From a checkpoint of a small mixture-of-experts model trained on Wikipedia: vocabulary 8192, 128 experts in each of 10 layers.
Below are experts of layer 6 (counted from 0) of a mixture-of-experts language model. Rows are named router (the router's row for the expert), gate (a neuron's input weights, with its number), up (a neuron's input weights, with its number), down (a neuron's output weights, with its number) and show model dimensions 96-191. Each number is 500 + 40 x the weight over its row's rms, rounded and kept within 0 to 999. Numbers have three digits each.
After each expert's rows: a language model's description of what the expert responds to; "comes before" lists some tokens at least twice as common just after its tokens as in all text. This comes from a sample of Wikipedia text that the model never trained on. Tokens count by the router's weight.

# expert 59
router:499505539554511525484484544542529533417483544427406528510532556516483451467482501483494465441465537480501513536591503541508483522489553499495448463409431493483536517510484531480537525457514531458448479470557504532506480504437464485535582519526461534519469467416468548585410519538557467549
gate0:488531455513482470443412497536513518520482494501532483519473512484500501505568491503387481509420515538536493565447488429560513593457567598464500516488519540494557488452504526514513557467493514485468510518553516529517498491504363440572454515552499547491516499609501572505494511530500489492
up0:416522514493503534549508464499558570500453501497489510534552475512483502500466535497530504507497565502442484515513436510556462506547684492511499577475637399506484418500507497505502472550471467496420522551492507505509495500466471477485433603495485482481493490498514500518578505504473495535
down0:464482614533506448482493541500534438501541533409501512495552591511485501534486504423455553569511500503450497464547498462507491455541496590520503526482525521505496478490570518495521495507498506525508497529497531432441586550523530468559505419503498670565495419494522494484558475491503484506
gate1:514502591512520486549532543456497500459447514488507508499513541549443510447525494517495483495511491504530563516471478485497526487501470502508451545492489608495469457525483512514519502425534578531488408470519475545522505442497548507540524540527324511499463469495509488526506394497470523501
up1:552522515485472500455503543530522452577402483467541489414509492464441536510455508570513526497521521499486454521539507509486500488509481523489500443439450497508468549463489516485504504494479457544484497497515505514514578511499523515521499449523526573414499516521500507470507490480502504524
down1:550500473561456497498480488569475496533539478575547514496500438468425495506495512445506495472504500425522485549530504456501469542536534526549473408396541476528505561499480505505525487525504497489501546523500554565502498537493516502491427507530549533534500526576504496487500523493570515515
gate2:473520447449496407474491478501483516518502482562510505433453502424415531486479489497513458496504506480459479396540515475583549500581501562538513497417468499434526496490538465445489501423549463491577522521498498494497500479591500501490500471504472479520457448530509492499526510497432487496
up2:509505505466518498527511496488552448513481549390518453496515485595584511508498431447426502508483458497506563418360491446509429499505543553528541511436449560479563528501413503492497493527551503521452424485538456487513486579533468484502506469549525445463425545478498457482459513555586536518
down2:503520490497525499544532518521602496503495454536454484510487445447506523519469561503502516522510369481413505511482500514509496445504573514388529500500464478484570486501531427578433515514537583573552527519509467494483463491490476521485517501477634491411530507467513451451456493574491541482
What it handles: Statistical table cells
comes before: " ", " |", ".", "%", "0", ":"

# expert 23
router:497486460485524457487475539562526504481581515422479457496493525484476518508568476564499535438498571412568545456494423481550466483493468536519539555533499467466463491471444574484472437420518504485505517540498505537579524596503463550520489496466497529486492353491434493465406515550511471491
gate0:506504534397520500493501479565512573491554493503516521551470551514514625538479491511509471471492481500497518486466390478461458500507525533514500477503470437493445447526504488510469514457461514490479527456439501507476498520502497398512509591418501486509542607490538481469465444497454503553
up0:488579508496557482469547466426454475510554522488469512461488477517531460498521508491468515679565513475578303531485500553523470500585450510482507543508562577525427525517493500487511551589456542536486489487501539507462521490543457465514566503478528465509500483465555507511605478527497501517
down0:529497338499441374497447451527509491499515495489646658480524468526497517444498499519498451576486500448508471504425501510460527476505580519505520511549472510546500520502505558497507391509490436493506484506550493474502489555474506474562531448495476502501506436508482488479486467599561527504
gate1:478421487499459575502501577483437520504486521505517500521503489462424514511500514551503624505508584458499503479406562519494489616496552502466476467498486582454493506401504451502482450561499628538504499500514501511534541507502523520469504407543505489446464503509494436554505600507508542495
up1:493445528485468502549528505472455469447473479512508557505449494504536502570525455489506516489542498472423494503477513484516544557534538502486505459577463431561499509496468508511511499511493502505538558616505428519445610576496503497516500451502484493508539498482515489388577540512470462496
down1:486486503498461426505471373545504466613510503485585500510534466526453487474500498522490486518509508498528478483405604510491505502452482529514478585506469569483540488491627504491511497383481396559506459541524517477451495564509501549488491491496500502579462524477503513517476483500411558424
gate2:490485478502530501509465454536540535520491484550514494527531430565422506498514464501577489496519469538402488409552490502495498510641463449451501476451503452538493479335496499434497502507492469516475472461498567479477484523546416470495485487465509499473457503499493497506486513522517507511
up2:430519509469441474578576566516475500479508467492553480471499527513530492502495532450515465628486466492503485476468485504483531497517499486512507507497484498433523499442521499560436483508502510499499539365446437526573520541444501519564505548462601475545405524389470484491490430526504478473
down2:481562546497459471499512505561428495484502501520501458525535502550581502527459502504554498494490574523508494429589480540470466519573547548501488482445455548472510480554447501498557498513443500482468412494485489470489449477496526497432502501508496486557491530481505456517500501441412538441
What it handles: Paragraph and section breaks
comes before: "==", "===", "The", "=", "In", "-"

# expert 7
router:462545560543496475553527549529475531493601441421534503534457485499521501436501525501471514497474457424545476522478510537523521555484509519477633472505523496469532511573434581550442527549539504490505477494475477537484501526460440452534559549499421482505515497504443491551484472474463515526
gate0:543471505540454516609516502538516536491457544477460467508497492502454508541540509484505501405516629452501525506499348504564443465506502552459554537475590490473585511461512498509467520479504499516520499512496501436513456478446514493528497558505638544519544495505520503514527492538451529458
up0:478514518505486525511510511459503522506551519517500494548516501533516359497488469489515488492507551538531474374551448492530547410536579435479455493496474459482515571382557493492552498493498517410493473529495478506522499529492494521517513556475451433499593496507533482478513544557493559486
down0:424511521499481486544583508490501473509521517505489427455480509497498460498504487477490459526440451493515461608520493498452468491500473502505512398516511494489474511480497493589513420490459470490496513494476493499489484454404552453490488486322520496530511552569511514492516470526473520531
gate1:420503595541528471516418502488418425494542505497498479500596503495569521487486458504469493525455540516485455474516516508553457527512456448582508440570452524517501517473501527502592567513478481485496432512483508457486424464503501551594497562568428513491534571512519456563499504481482538456
up1:496581515543495503513499495497457491507499492458504512503518459585492499497514604507555562500507456630523513508497516442512495471493565494409530498526544547496498514508462487468501497505484398518458526473481492499398527423496488461461502495475574479523448530551505440503492514493443516530
down1:627530510556493512495483529492445402500505546511513488513497501437527539578502469554475563502496486455518432505454464481506504422460481520538509457487530612522474504493505520449506532527498496518531438463529499491452503470485512482433432532499550502484513436542502506513498506540527597524
gate2:470509482511537485572464524566561543535512425528433431594414495485519545475601485545503500525479521493433469539500495506451568502499518513517501565430529482480506529451502602597502465503528501506522502481499593505494507470479507441520529453532528508484541562507499540415554459534592620487
up2:487455418542481452421526501526488418588510499486559470496513494464471485505485496486516548452471529508469500505504499519608510502482565500503492504618465554445502542429504544500505451488498425487535505514469498488474492507532472487554497489587574479537505521500438487498492455592517590490
down2:575475413522488408521483467521530611523487474503514493521489508435486474485517501528506507487501397505441491499480445518529489483488494532461498546550454470539502549483518542464530472499501451511500465440420499475458512548501495434490501481499496505475584494497478517455525511568502541441
What it handles: Section headings, table headers
comes before: " |", "==\n", "==\n\n", "===\n", " ==\n", "===\n\n"

# expert 35
router:496512535530484544504507511529449540530453420467527487556551479554442487427512507542489499477476517465548527561557516547546508549463550548578542469508537503517578444531396563464453509522510465524488524498521481598506496517509505510542506493458465519517491534485443460553479630519521500513
gate0:482458414536531510549498486525503501329500498486461478491507497505476497501363495456501503419511520502499551501412510530509502523509391496500566433500486494468488471470485388448552569519554505525521473494495468550472517520484486489498501572497514475447437452534537522490444451457500485508
up0:493491461495524465501499559484529519419550496504506492434490491516413536506484578491486476436547427543493478510513453514532500470499522460498470509537487410521495371513469481502514507517576497464609475468478530438453492525502473489449494493545471489508433492505451466503537516447543549490
down0:499509515514480546496502466493502474419448513515472496625609437487501526488503500529433468475507458499572473514508477491503492523593503513462464489508482457502485500424480467515532420538477526496442499531487475490508459550510556547476485523511419516588518506497544474502531486503511489500
gate1:460490676486502516498533489517477508529508450427512505513513622558465484505546597527571485497498496421508509503550589515510480568467550515509448442503458564535560461498491509483480541544533597496473493504505504527561576487472522524471514414481497513441526503522502479453434503497501527480
up1:441552496426537483524544507503548480499492492543516460492527497582524494480581558537404543487507498483472507461476492501479540438524496495495545486485580499526459560493578554540446499471464502509464490486467496548515510457467536519513519526480500482377485551388494502505484612479444538433
down1:415525565470528395465521504582516504439490510414530544495472471592519505442512441461420490514452447500550507497508485543424511515488477426478493499458503487454549531558595513431503453486508508428611473501448490508488512570564491542442504501454473501566536490453532466549499473497455486459
gate2:499465512492436524521478510504499452517557503526500522497501482465566573467538519491549438474637543513533541518546523416520511433465499508469449548533523461500527465425594471558481533488518541385517401499531492494495512475574478494526515501447523495487516523558496516522534481417500423488
up2:513584518532501517514537599469514560424416485541514476514383410505501514460505524448480501501538569452471502484497488630548482534476532556417486536513526534500505489566555539514515492474494559533507507516493476396520495460486472503512497490573506479523511584470489516476511549508507538502
down2:490502553518468502513467434472503478444503521519529539493505507498517533585513503500525536519502618592509500533511560533449389530456498461514533507500534541491560502500516490416532473524437514440495511480475532540454491511501501534503502486482515459523483504497514513526527500496511523485
What it handles: Slavic and foreign names
comes before: " |", " (", "\n", "i", "a", ")"

# expert 21
router:489506507469604508501471509546516485467566476473445484449561511532466502498491450528499558501414632462485493474465422474528473489495526553552524507557577450494532428537497497518459542474513514501507556495511546550523514580554450505500513503438503521540484480508471485534528498468570428507
gate0:492493438496484517483565497490477499498427506558450514503490502579499595492523419515550476483508526563380528510521501561492500503628477458473519503459485455419521518487489439449502466518472497465520441479476474619524393510501507519521518498491516498490521492494436519502542533363513476473
up0:504497496451516454508444539497535503482469524537507575543491420520452453470470539496526494502508499426481526508517498491497571486500508552519548488515494435448530504532507486495498517521578550478511446504531536376576499475492485490492466447510502500492359427410495516475554531556461453552
down0:441516485448452503476498529507467528542530528488504534466504488458499567387504583464499468536524482504497467522505501501467507383499652556516515513380484473492524472526568512500533496502538504516481467481459517504551512399528459480477456445499517614509503498513485499456522503504447493533
gate1:498537508446499545540515483497656474460497404540472489477553379502550538470504483412518501509442507499486455500488484475489553490458544507488580467506556501568466465566494474495493550503504561471491506518496496485474532505446508461500507460555490521481457512505553493504509586542512458458
up1:463512508493556521525444468540496502443478379512535475472513526454469547491504591381522547414501522557514456509489596462494596525540510582502561497508503501509496489493448499551512498506445517600527501594423520510591438487506575513641493544470512505486465505551485493503452519512486454507
down1:533429468504470526527546507500514528522507416518512510483500503491531506461492481516494448502512549500474525530513504508571440458539495585502513517510438429473466577519506501490512468484569519497551475538464468502510513502509541517471475587496490500489482584527500400530508613497454500543
gate2:516511523506480491521503479514509546457467419502480484469432495455481498450505542411503459499597541471618469491472508486498582553489483503500483589548478505489481452536530457505497494425533500523487526534618494502432451522435476437500468478526522473504505516478468513557511469446474488571
up2:524494509521536504463535441483491509484544488413487438480493511449467468560519519511471494502451524543560478502513487487538552467503500518600501488496521512523421519456515449494388490516513483546449503523564485509501529495494481611457526436526476512596496488436483551564557509507556418510
down2:501577517518481486492489459511544605430471450542505521546465527541525501542426509553502512584435454527487505502562501655493489502493494462503476488501489463534438492522402552549556464495496503521500489512472449490493527501510497491575549506498407457495401554485486497498474618493515490494
What it handles: Section breaks, taxonomy labels
comes before: "==", "===", "-", ":", "The", "In"

# expert 38
router:493502494541456490457558557510464491455470498506472487537471521606499495507472517500510485423466547413508529511531526520532392510431460566573491524522517519497593456529416487434421486443475581553453527463524504577533505499526480509523580443484496536508532490445497458496503476539500476525
gate0:430511516513469529411528487565462499527483491446494583527486491502495468462520515500525524500505509480459433495505548502501487514480502502538539507493466555531420438545525488480509475498490478456489493505495565498586451630500496453477463506406496401491532403492560529443500508500537490567
up0:498500635501462379499466536582496511504449453564498514510473547497496570492532530532499506454499477458629482455520508602530499475504478548485454487501506504491502471536500508506454511501491479495544489496530499504500496504470460500445432490495457472483504383487524471500544486558521515496
down0:466499492560541501507502504503517503439494474484528502471499422536479486516423497500382502573488568417498466557514462497407505523553506407546490532509505502471499465512492487543515480526589499577498501520496495434488507517515573481496510521534449471492502466516526442506487489548481472497
gate1:521402497541513543554520497534506487501525459533503489487510467468492493487399452499514480489530510489514482528518519430528528466576486449488482515552505508451535484482541518529463435432497542551520490472533404466500460574497450542534502516552451533509526486490514454490474534490504498517
up1:518462497495532496614531521483495505501499470491507473579486496392492437525571509467437499522469464509472583479475464518483516516603498533494528498537526530484542508481522575501513508475500429521608513440563504493498571509483566440522480519520453568487430512457498509409463521573498510526
down1:520505582506542485481490507499525485490536439455501482509428524532519528496474559482440528499499462511458544548514508499489454522492499494520486483504514477462411463527456570514492488528510443548442462499555474545495513491578564502496493509496505517484468498523496498480493531463530646455
gate2:506501495524554561534503494503611526515564515490511429428473442499507502524424555488512498504450507491452535499495494497509542506503500452468511489445417480494501500570566501469522460504509543475504451574499447509476507556595506410510507495453486571492515497468556455497420491612510502503
up2:522490491554454486568561463480496495537597535509503521533519503523523498507487528470547520504473530504516509539480512472503545554513477528470488512563520370458528476503510425519513504475499547504474453500505482512525502484443521536408466473501500496503487518558519496496585512496507526489
down2:518532520561340487563512466513516484443480470455532486609470545512454419441584485493511445545524523456504478509503518510477506509402496508552551492455587399585488526562525493539419500492533535516495516469503497551455539437529623448475484477498461488529487501544505504517575508456446474497
What it handles: Football career tables
comes before: " ", " |", "–", "0", "1", " /"

# expert 61
router:565518562508447497518553564560471543442490447518436525537463532514499500469480523446504472503569542466536501491548444536502504526493432551602421513531541464555492548507484556521461503531540527460502480473453508555529510477492536483497539515490501512508487394529470461488487528466495471504
gate0:490497505371542505560436572520471500501534428550480498442435450494533494502503603467479459480551491471443567519477549486524534471506482436467499416464520465507458524501496550481516451509496484499529473530502499384496487498584564502509529494500412538482485499477435498498495565531477498519
up0:547375497549550484500500457505505499519541509447505530579493458507502515500565424462481568499505506510464448502424502511504490490512499504514579420459522525514466510499470520507523554462534549504506431538520481463489432564550416512497528504465477466492571547490501521533494610485576476563
down0:508492415498613530483500502480474483469461576520443495485517488516448481464577474496470529570511544508504505480522609518493473434502499499502500438523500518575521502436451510446551516517503520440406477502498462475482474587605506487500468438488502514474538515619508568505485488521542472462
gate1:504504458516460501542502383533582463540512550475496504449472581494510485521491503505512468500516508394498543487481432492481613500482489527460525436456491579489481540536449566480498507501513513446460408502495496522489499463580495492511505555473485558500492497432525450492486450559550490480
up1:528499573515478581475513407502500490558476481490488584490513494500554525516476591546443501554533446518573578520476461500449497492444500512503501344529494534505445490445518466509507457480507458466388518486501463527483439476539533468491435530507563472447552562485463536497497597392467510504
down1:525477577560463521450499452564529495498458495471501537452477457480470516513517496497444498502525402446487440579500489474500499482516466491517527491586494487500441606409515513526521500519528529485618587517500511478539501509569481510448479436549506458472458544584427482481486540472589533557
gate2:497524533506520506501456514515494388473464491513355497520481508507548433495522483499493478503500504556492558530499513533494588499494485517443503518479540517496527499520522502458599534511449498510520443482526519520511494583479611526482532450499494570502628513441503527483507551502431509539
up2:508563503504473524449473439502526491507494602402497500501496535442496451482456475484438485492459524521472526454525499491578504487488463501498501465500498524467486567452512547445462482510435493511511483510586491499474516497504497495523500508545494491549539435515516424478512450487523546469
down2:499412573480469524496570423518481512554481489481495422490418478451502496491438507444504486494510546501442474498535502523473463537511501490553440519533484496496487464492587454548524498525485506550490557495490531487459578535519501499493548512584506589510513575435501458505510486497445532458
What it handles: Before dates and years
comes before: "201", "200", "202", "199", "198", "197"

# expert 10
router:476491488509516502479486529507513485506595490484515459488442526475490422489511542593502524409483555471488532486489446534521461515537501563536508563506505518518543553483431568524454518454501456553532527571482500493519492540540459505508510466446462528534546456539455457469454508548478501470
gate0:531471470567426488513454446510515462500460496500516458496468463537496434630519505485481448486537587516545617550498484493493481468567464563504583522546564512510493474494508534376451568517496406438485575469475521501490492537505498497513525485516479536498495512460487480509519573464422468507
up0:507457557495481467558506512472484451521526475504502508610547560501472434542519466490443488548506491485518580491486545458442499489519572436502490488593503497542492489475507495500435494465496504502534462600486444494543523466378408485600434543568528500505502500499552491494529592475506519470
down0:500521499485560439546479563530482524517618524382476500641465523471469492498506518477483538486425524519482390533538509516507474508464504501555499478489453480466498469533488421501529397449491468448488476509500502441594514467500441429474526521405448453511497568505490512590553493483484573464
gate1:493406513492516479485514512447499485545497506519604500500502460489533457443485579500430399475499402411461521497470446515449461502540503486520502511463522459503452494495469464552471504527506483510525566525538504498491503439494572505479476467465562523519453498503535546487540516400480605511
up1:511483572517498504504507466488488499453418517508615506447513503480548506490492503494375479499520497448548493554450505498402500491407496431503503506493496485516554505523512529506451484573508548499487504477478420492514458483516495535525497548476441544481492431476497500495526503500502494459
down1:484501505499465531512447502499499498594581494590565499497514455498507569425514567493551514504483442518480503531502533505510457545506567521499511532473493405481521513495573467554508484503565474516447446530478492495516454498488503537515373499468455511463572467469498556559521403437572466537
gate2:526460462479507388505506471493470491536493518484459489436501437507478472467567520606459492512501515531507461410542497466495544512554590576463444522521499490458503419484526491492528522425460452586514471612507400484457496524503473495528550518506495431507528504564500485519501474517435597523
up2:472440498573544501493560521488434448444451499556496538505576482466586499496586481488514454500535581498483473496472500517513538452497508501511494490522509429499494462490541515502552425540532479549508444504512471556527437501503530453442530483442487508486502496388495532495513500510482422443
down2:481535578471495498473447573495492539506534468475493435440416500454532518520463495479444556526506565495469456414499567492447461520499518435514468507485489543503504455522401464481440524478499543465502585494549560498489499570493525475532513520515521485488479425614534503503424474485500477546
What it handles: Section breaks and digits
comes before: "==", "===", "The", "–", "In", "-"

# expert 54
router:486489475511527402474517538565444488433532456533429484507442467500473507553479550505546531500531610427486532452475442493493405571517512510511464529583542477472530552535503573472516476402497487521497541565506504537532495527532494530446514477490509528501518472446397428504443516510527426467
gate0:459503460517612512451548490503488494439455500464500502502513546499526514399565443524499520397507446515448480431500487509520507510521487483438534495503506477422499554530508434501540500406524418492516496512583504464478498571488538498498463503488501532493490508492477547463622539478527577494
up0:566523525445551390571538492436530507390481554519424520472466574448549518505492494537510480497486505525492451502497500449620442512541481482581487480539455405534467538516519507505451473479502514495468507536492482476533547461453336503496552552495479534529517440498566505460525514543477499503
down0:493498469523545505491495399524511543529503486497561482474524505547515503538500517425504542478501539528557520478463480502453534474485497497515445543472503571456439523417557463415489491473561510478501502505538588544468414571483542513488450464535479485470462461575482506568492444528527555419
gate1:464476442527517477480500499511478569572635567505462485505494483468508486516532534505491622522449432512500359529520504460539451501495495510488462499534534514417526540496495518473501494502497469511472550481501502554476478523535487501458498462471496465501552458453416502513507509470607557547
up1:365480432469554450527533508513522583543507501506501474515485519534526485493530500563467527494483543475468458472511505399532483432553552499539508465596499497503546538492518504494458517414495417502493518496533496525503505574465492585515441467492545580487470509550432493529531494420504503515
down1:501484536521504523491538519492516510501537477466527429435577496496489473512463500496520514495688523620510470500484482474573454596495508529496538507461526493484491487532521480451525485496494486498528499507436501511496398448507462492497587501506538512457513528514456503524494499551497570514
gate2:443509459560469503581498557510450488540478495569500537506512504468508532417544496528555474522417467500519497542451552495546503500454457511534549512500566486497560499494503504512609519475418501533549511459507513549431450501506511462510528427499528531500507540488488539537529390491450497559
up2:470530519538529547500519532500541547480492440480545525492495510496457505484498499491494498499470498492501562563499450500473578498501504496523595491512436510491453503500494501491502516498459516500491557571517489541499486476499453530538522461502439454373494531453474539505559455532516529494
down2:538583498466449542491346439489532482510465547421507517473436509464459577488519523540448514499525479509414473427488522499532485498562502485500546498463501419432498490468501461533435484491564438493553509505553506454535489502526505488491489501460481440488600430511520570502473515501517477485
What it handles: Line-start markup
comes before: "-", "==", " ", "===", "The", "In"

# expert 63
router:557518447545549520498476557534566522422521554429406533440458560511492461403529540517503493449451492465502508573588471540519476521506546514532477513419481504479564505531428481483503515487506476499480462502483473565504502496433461490526555488503486513552476472464510512534404509526564488527
gate0:507527515547475495572498476493496552491507541502497501458520507506530322517547507489467509586553449586500509516520517490511518471529489489548533513430551491511475438494500451509513485499514530505438511506521499532487501433504503514498507550601466578501497465491486505502495501495569485517
up0:520491478475512500502500522506464399508490486508493498519419506513514581518524517505484480454520464537510457511468500425571520548473477471498524483501543490597490541541504503485501472494556469501540470460455522571492467452479478457484486494478532500496540593484438476484510497494500533450
down0:489594507511478562500484516516537518453466540520460566519413546403539447518525347583422431533534535500481516485500500501502476495386489484464602489488470549537494429507514565513483385500482460379484503487478493505498481570579478509510498497528509550452426532474474493509556519498502520503
gate1:523501477522521418504497567442496504549541531501432588508439501555472570506540498503514475513455474496507552485500516469517532542512504501525541493440444497522449504529513519520516556465510462501629497503530354472445537487481545497495501487452528520508499582476496530501593563429461566481
up1:571500485521518545551500514481515494507496517467466493474506451487527502529551624426508510553475392494477490533478497461511513489482496489546384504490515423573493552518486475493489574481472505568485488508500528542517542468587525549483496469556494520578486502502464421503512425496487514471
down1:568483504431490500433388588507475451481419525518487499462499544487458497442542497502543510505514501433502618487515493483512497499549590543468541525446502472553528506449462502463519465534562488498496490499468488505502600552444559462445474521509461540529523491473486507483497439497388510516
gate2:477468477449501508535499468445482487543504548448448557498505507460496439507503478486527549413528496524535501528492502498469514470468506516491478567489454511451581508573494462590407507526508521552484476533490535560557531494470530501429499529520500513475479476600544503474493436484497484458
up2:569499471386509500497567492572554495611502567501516479491530491471518542518498511501478377523494481501494462478468486487490496480487499467523534486439456517542456386502466493484367513466499473535524501550521519501502513498502479588503533485536499512499482580500596500511514490456500492469
down2:521465462468514473566389404472586501494484551571411500502509546502484487496473493501554542388499476494492533490499501516448466518500493468487524456496523534485509436494441516558494506506447521496540437449592502503501487502499479519509536518510521436461552507491445500524501508489522553547
What it handles: Census and election data
comes before: " ", " |", ".", "%", "0", " |\n"

# expert 45
router:466547591427515544478458525522486548526442573534456527490510555578490495491524567397468530447474512533516489432476509514553510567517512459457556510487555508491440514532500522474507491557519505520467480599548510599489526526429535503502514505413473513451494555498541523500436525461530442509
gate0:500503488526432501495534570490586558546540547539505516514503493464442479439506469503481499391499510503574512501531523516413484505449456519504540464447477536524497504434513474526495527593522505515456538532504504502509520529467523520522464526495488467552394507477471538498414504470500502456
up0:481520462494473489502491497491639518496487466522459506510524477524498489429540499500431631516506511532487515507547505506445499492486495430411469489500503487442448492526442482498487385497461509563536505578570454477508442462505493530470484506499408499500480491519503529505536470500525507499
down0:481471526602511574476544534428467483499492539498549468402482545520490460490439480499524529497512549487574501444505487506415509475591465484498516460452533502500451491520463434589542502527489507478507499644525487510452524515486528414463406537497529454435518559551549491523531537525516527531
gate1:505488525460646479529455517448451489470521549425482496499557500520399496520555499489496601441455489476523508497503504451489506493487567534421607500453496497482500394563413553497477440496509500466505432634499492497550507525519514510499498470463502404507490494465572481495420507522543502534
up1:431504524592542529536546511589476599499500420500425467494504532557510614495516509453502505490491436485499463499415510505445547468494462570492511537508473452500489495486510485500473537473502508494504503525499495499497537500507554566448468489503509464576532440537528499487511481583486492443
down1:499498504596500513527496510491484472520569435494504522543548571495454493524555510484512510444534460541543492507494511489496521533548468462475516531481507470526498482474498561500505518498554498393489374501486493471505502537499448497502409552531499324487497430450491476470494476480496538502
gate2:475464445473613469493498502533495491534525489497490477544602546557530536454511498526505508465539501367542514494508501468578502521503486547501460448444500508506505552553530528480518497525518499513496537494529574533565441564436567544476489481503495541520508502502525498511466450503551461440
up2:546504515422481491501533504490527490510499483533474508489458500526493513502417555523469505502534552473462526527640418532460501503502478506455505494478453488522353594479550399473466496503518516503556445443440511521462506462499435478498419499487575498493457531475516460490503505497529498519
down2:491516504508485492468451546537454500382499493578504454597499469490502473477497425520502546512469587426496541524563482495548524490443517513505473487498562496519542624448479543501466417501555522507452526497493440499492481470536502483500509526493387430513467517470538478500478512484485517503
What it handles: Biographical head nouns, verbs
comes before: " in", " of", " was", " on", " at", " and"

# expert 51
router:495504509521491500512448521457488508501446548481495596514571537522511440387527486461484499435509464515484489538494471522516453565554477563501488458458543540528482493603462531549502503464532441504415473592548502574457514519458494461511536508402441452548452509488476472567456508471516513533
gate0:478494502501480444487527501471517502497439539678471472519508509500478463453506511511526408503571515541524495507507495573446513571515522560523502514461494534373507413507517518498551499528510450544498468467496510543508501472450445507631541413499502505539464472481478506514486497460520468461
up0:451559469535516490590480501499433461559540541467502535509529487520626523517487546505493472520475495472527498572558470496488479479577460602506529500496526516523501516492476523570466486479435508510474478440509510500450465528512527603494500541478529453515520553496524462531450501489453504513
down0:518488488458499548436448518496485522516414592477507509519461511586519521494432458499536527396481497471543496495517465502496530505532463506555461499485595539459491533568502470481537514511555454465474494485490512486474502563509492489617509516487485413469513509504516512583491411499480510504
gate1:553465470466486428466475483510497488512543534555550424497460459526493539524476479525506487592516508561467498582522505500539535484462480477502505491486501491538530499383494483491467505522466608446560566410500484501498532415548422533467523505540580618444500523507505536494565570508510539442
up1:430511486545585554569536514424523492458463446442494538529538495435515499473502487493493531434492490494527515457476522485485453469488523485503416536480487467482478517571517460511519495475526447543477477619462476489504373568495555470506474506430491467496494449505552503498468378452514517578
down1:503527492524499552507504497479498501495484514475486620465588515456506446490483510479561515353490491499498496476470479525501470500508458536498430533459523503497465521595513480549508493460541410547398496581489492436491408522499531500520463516413444484525431482462499503512501430500493494561
gate2:536521508469493476501504511469372449449573465555430489471540479537468511548445495484466485485503498486487499496518516425449500506461516487505540528538539653479524501443503468464509571498517539505508502517540492620485531502437488500445506500487514550416441516449444504502499493453521475508
up2:502403632504454523476496468453534532522525512408492505537505503461495418430495514550474589496437517504486473525510520508473567433501491534474464516435490529439512494508499581501508527547490507533425486497487487495505508500535511442550510496485497497521606520539500582467504517504491549534
down2:491534532487483452539503518495471523576506557457494595497511584469487536552491540520493490409499477509512417483574533486509551532559522498566500493551447514512482502545523451531405444426526514498455506493532457528448494500491524498563516512450566489486577487469498558432487468466532624541
What it handles: Nouns after the
comes before: " of", ",", ".", " was", ".\n\n", " in"

# expert 15
router:430506467525469526505485477495534510495537539521442489541500556602496447468460568537419434505560506468504519547500501500490458505584471565463486474537545501495538515548503546588486458529452464561508510530524519603472545506538470513507594545538445542623494498527479481574531524507502531495
gate0:602480546478522487425527496501533536542490496495491529478509561521505463526502470478499557516462458528473498521545539513495489438572535553531471504515476566490333391404536475505432488500516452516447559488462487465553592508515545545578516468466485485548492509557517568530470517406492515473
up0:496495499477570481492462487494526505548468501512489492455428492485460443487440517504469596515502500509497508454506477571496585508544496485553531471538518507489459559487450521535523422453591455507497386517491431478495434502492506497510478543491427499491401577485545458430517489475491400554
down0:483509470474469397507494516509549392490490458533508476480525453477575500424454496542548504507485493591497528545489425556509504497495539571505465515539506501499416468527545540492461467395552494503452500494480494493481503560522420519483504513500519535439437507506457443522519465535529512544
gate1:514479494472368509492527500465509517507490525382477498523462491564499435469373499523511530507500557441501538489417433542596445428426506502508549426490496418529468409496548474494499501496515498514494482498492412480532496511450493440552483503503523501573491498470507518505506549510526459511
up1:497389526540459534483492485480487440507526491499494499495526512528500496451498488452525483550493464494503540521509476522526509484385529584557522497523520509450552535495575584524487511543435502484479573504542540518443486537531443440525515508509550549505461515537501473516501493493483529565
down1:514501449515512470484516420495450485512469507487571479497498562581497495521487478489508518408496492558516500504502505545500493480486520485497478536462475453533498474525512493497539505528504501547442501511439447504537479493509498464617484542508553500429483534473432484475524490509503419650
gate2:500493495498516465509495501494566511490582487493509538508470520502485583478586489504464498537498521489505503494564509466525517515484450509497495486483556499500477476585516479499537549556524505468417548513502528531484502498505489524495497491498595499530530507468410452429470530449508475578
up2:497497466528572498440493514476488509418516499487501490503473539502432573531474496498606541498526456513395468472372499526500497489549500582505490456554444477512508484486449520515475441496457510507518473611501493503478516504530477445503507501491495512440495440476575500517496493510481505471
down2:559476495520549495528506462430492477481498544568520553490506511509463491505470436451525506508538497475492492504438437535484477506565503462554503483498487452514510492534546502524537508439448573413432460487507525503483560426559553533504501512600556427512468450519422497527489486433500596506
What it handles: Gerunds and nominalizations
comes before: " and", " of", ",", " the", " in", " to"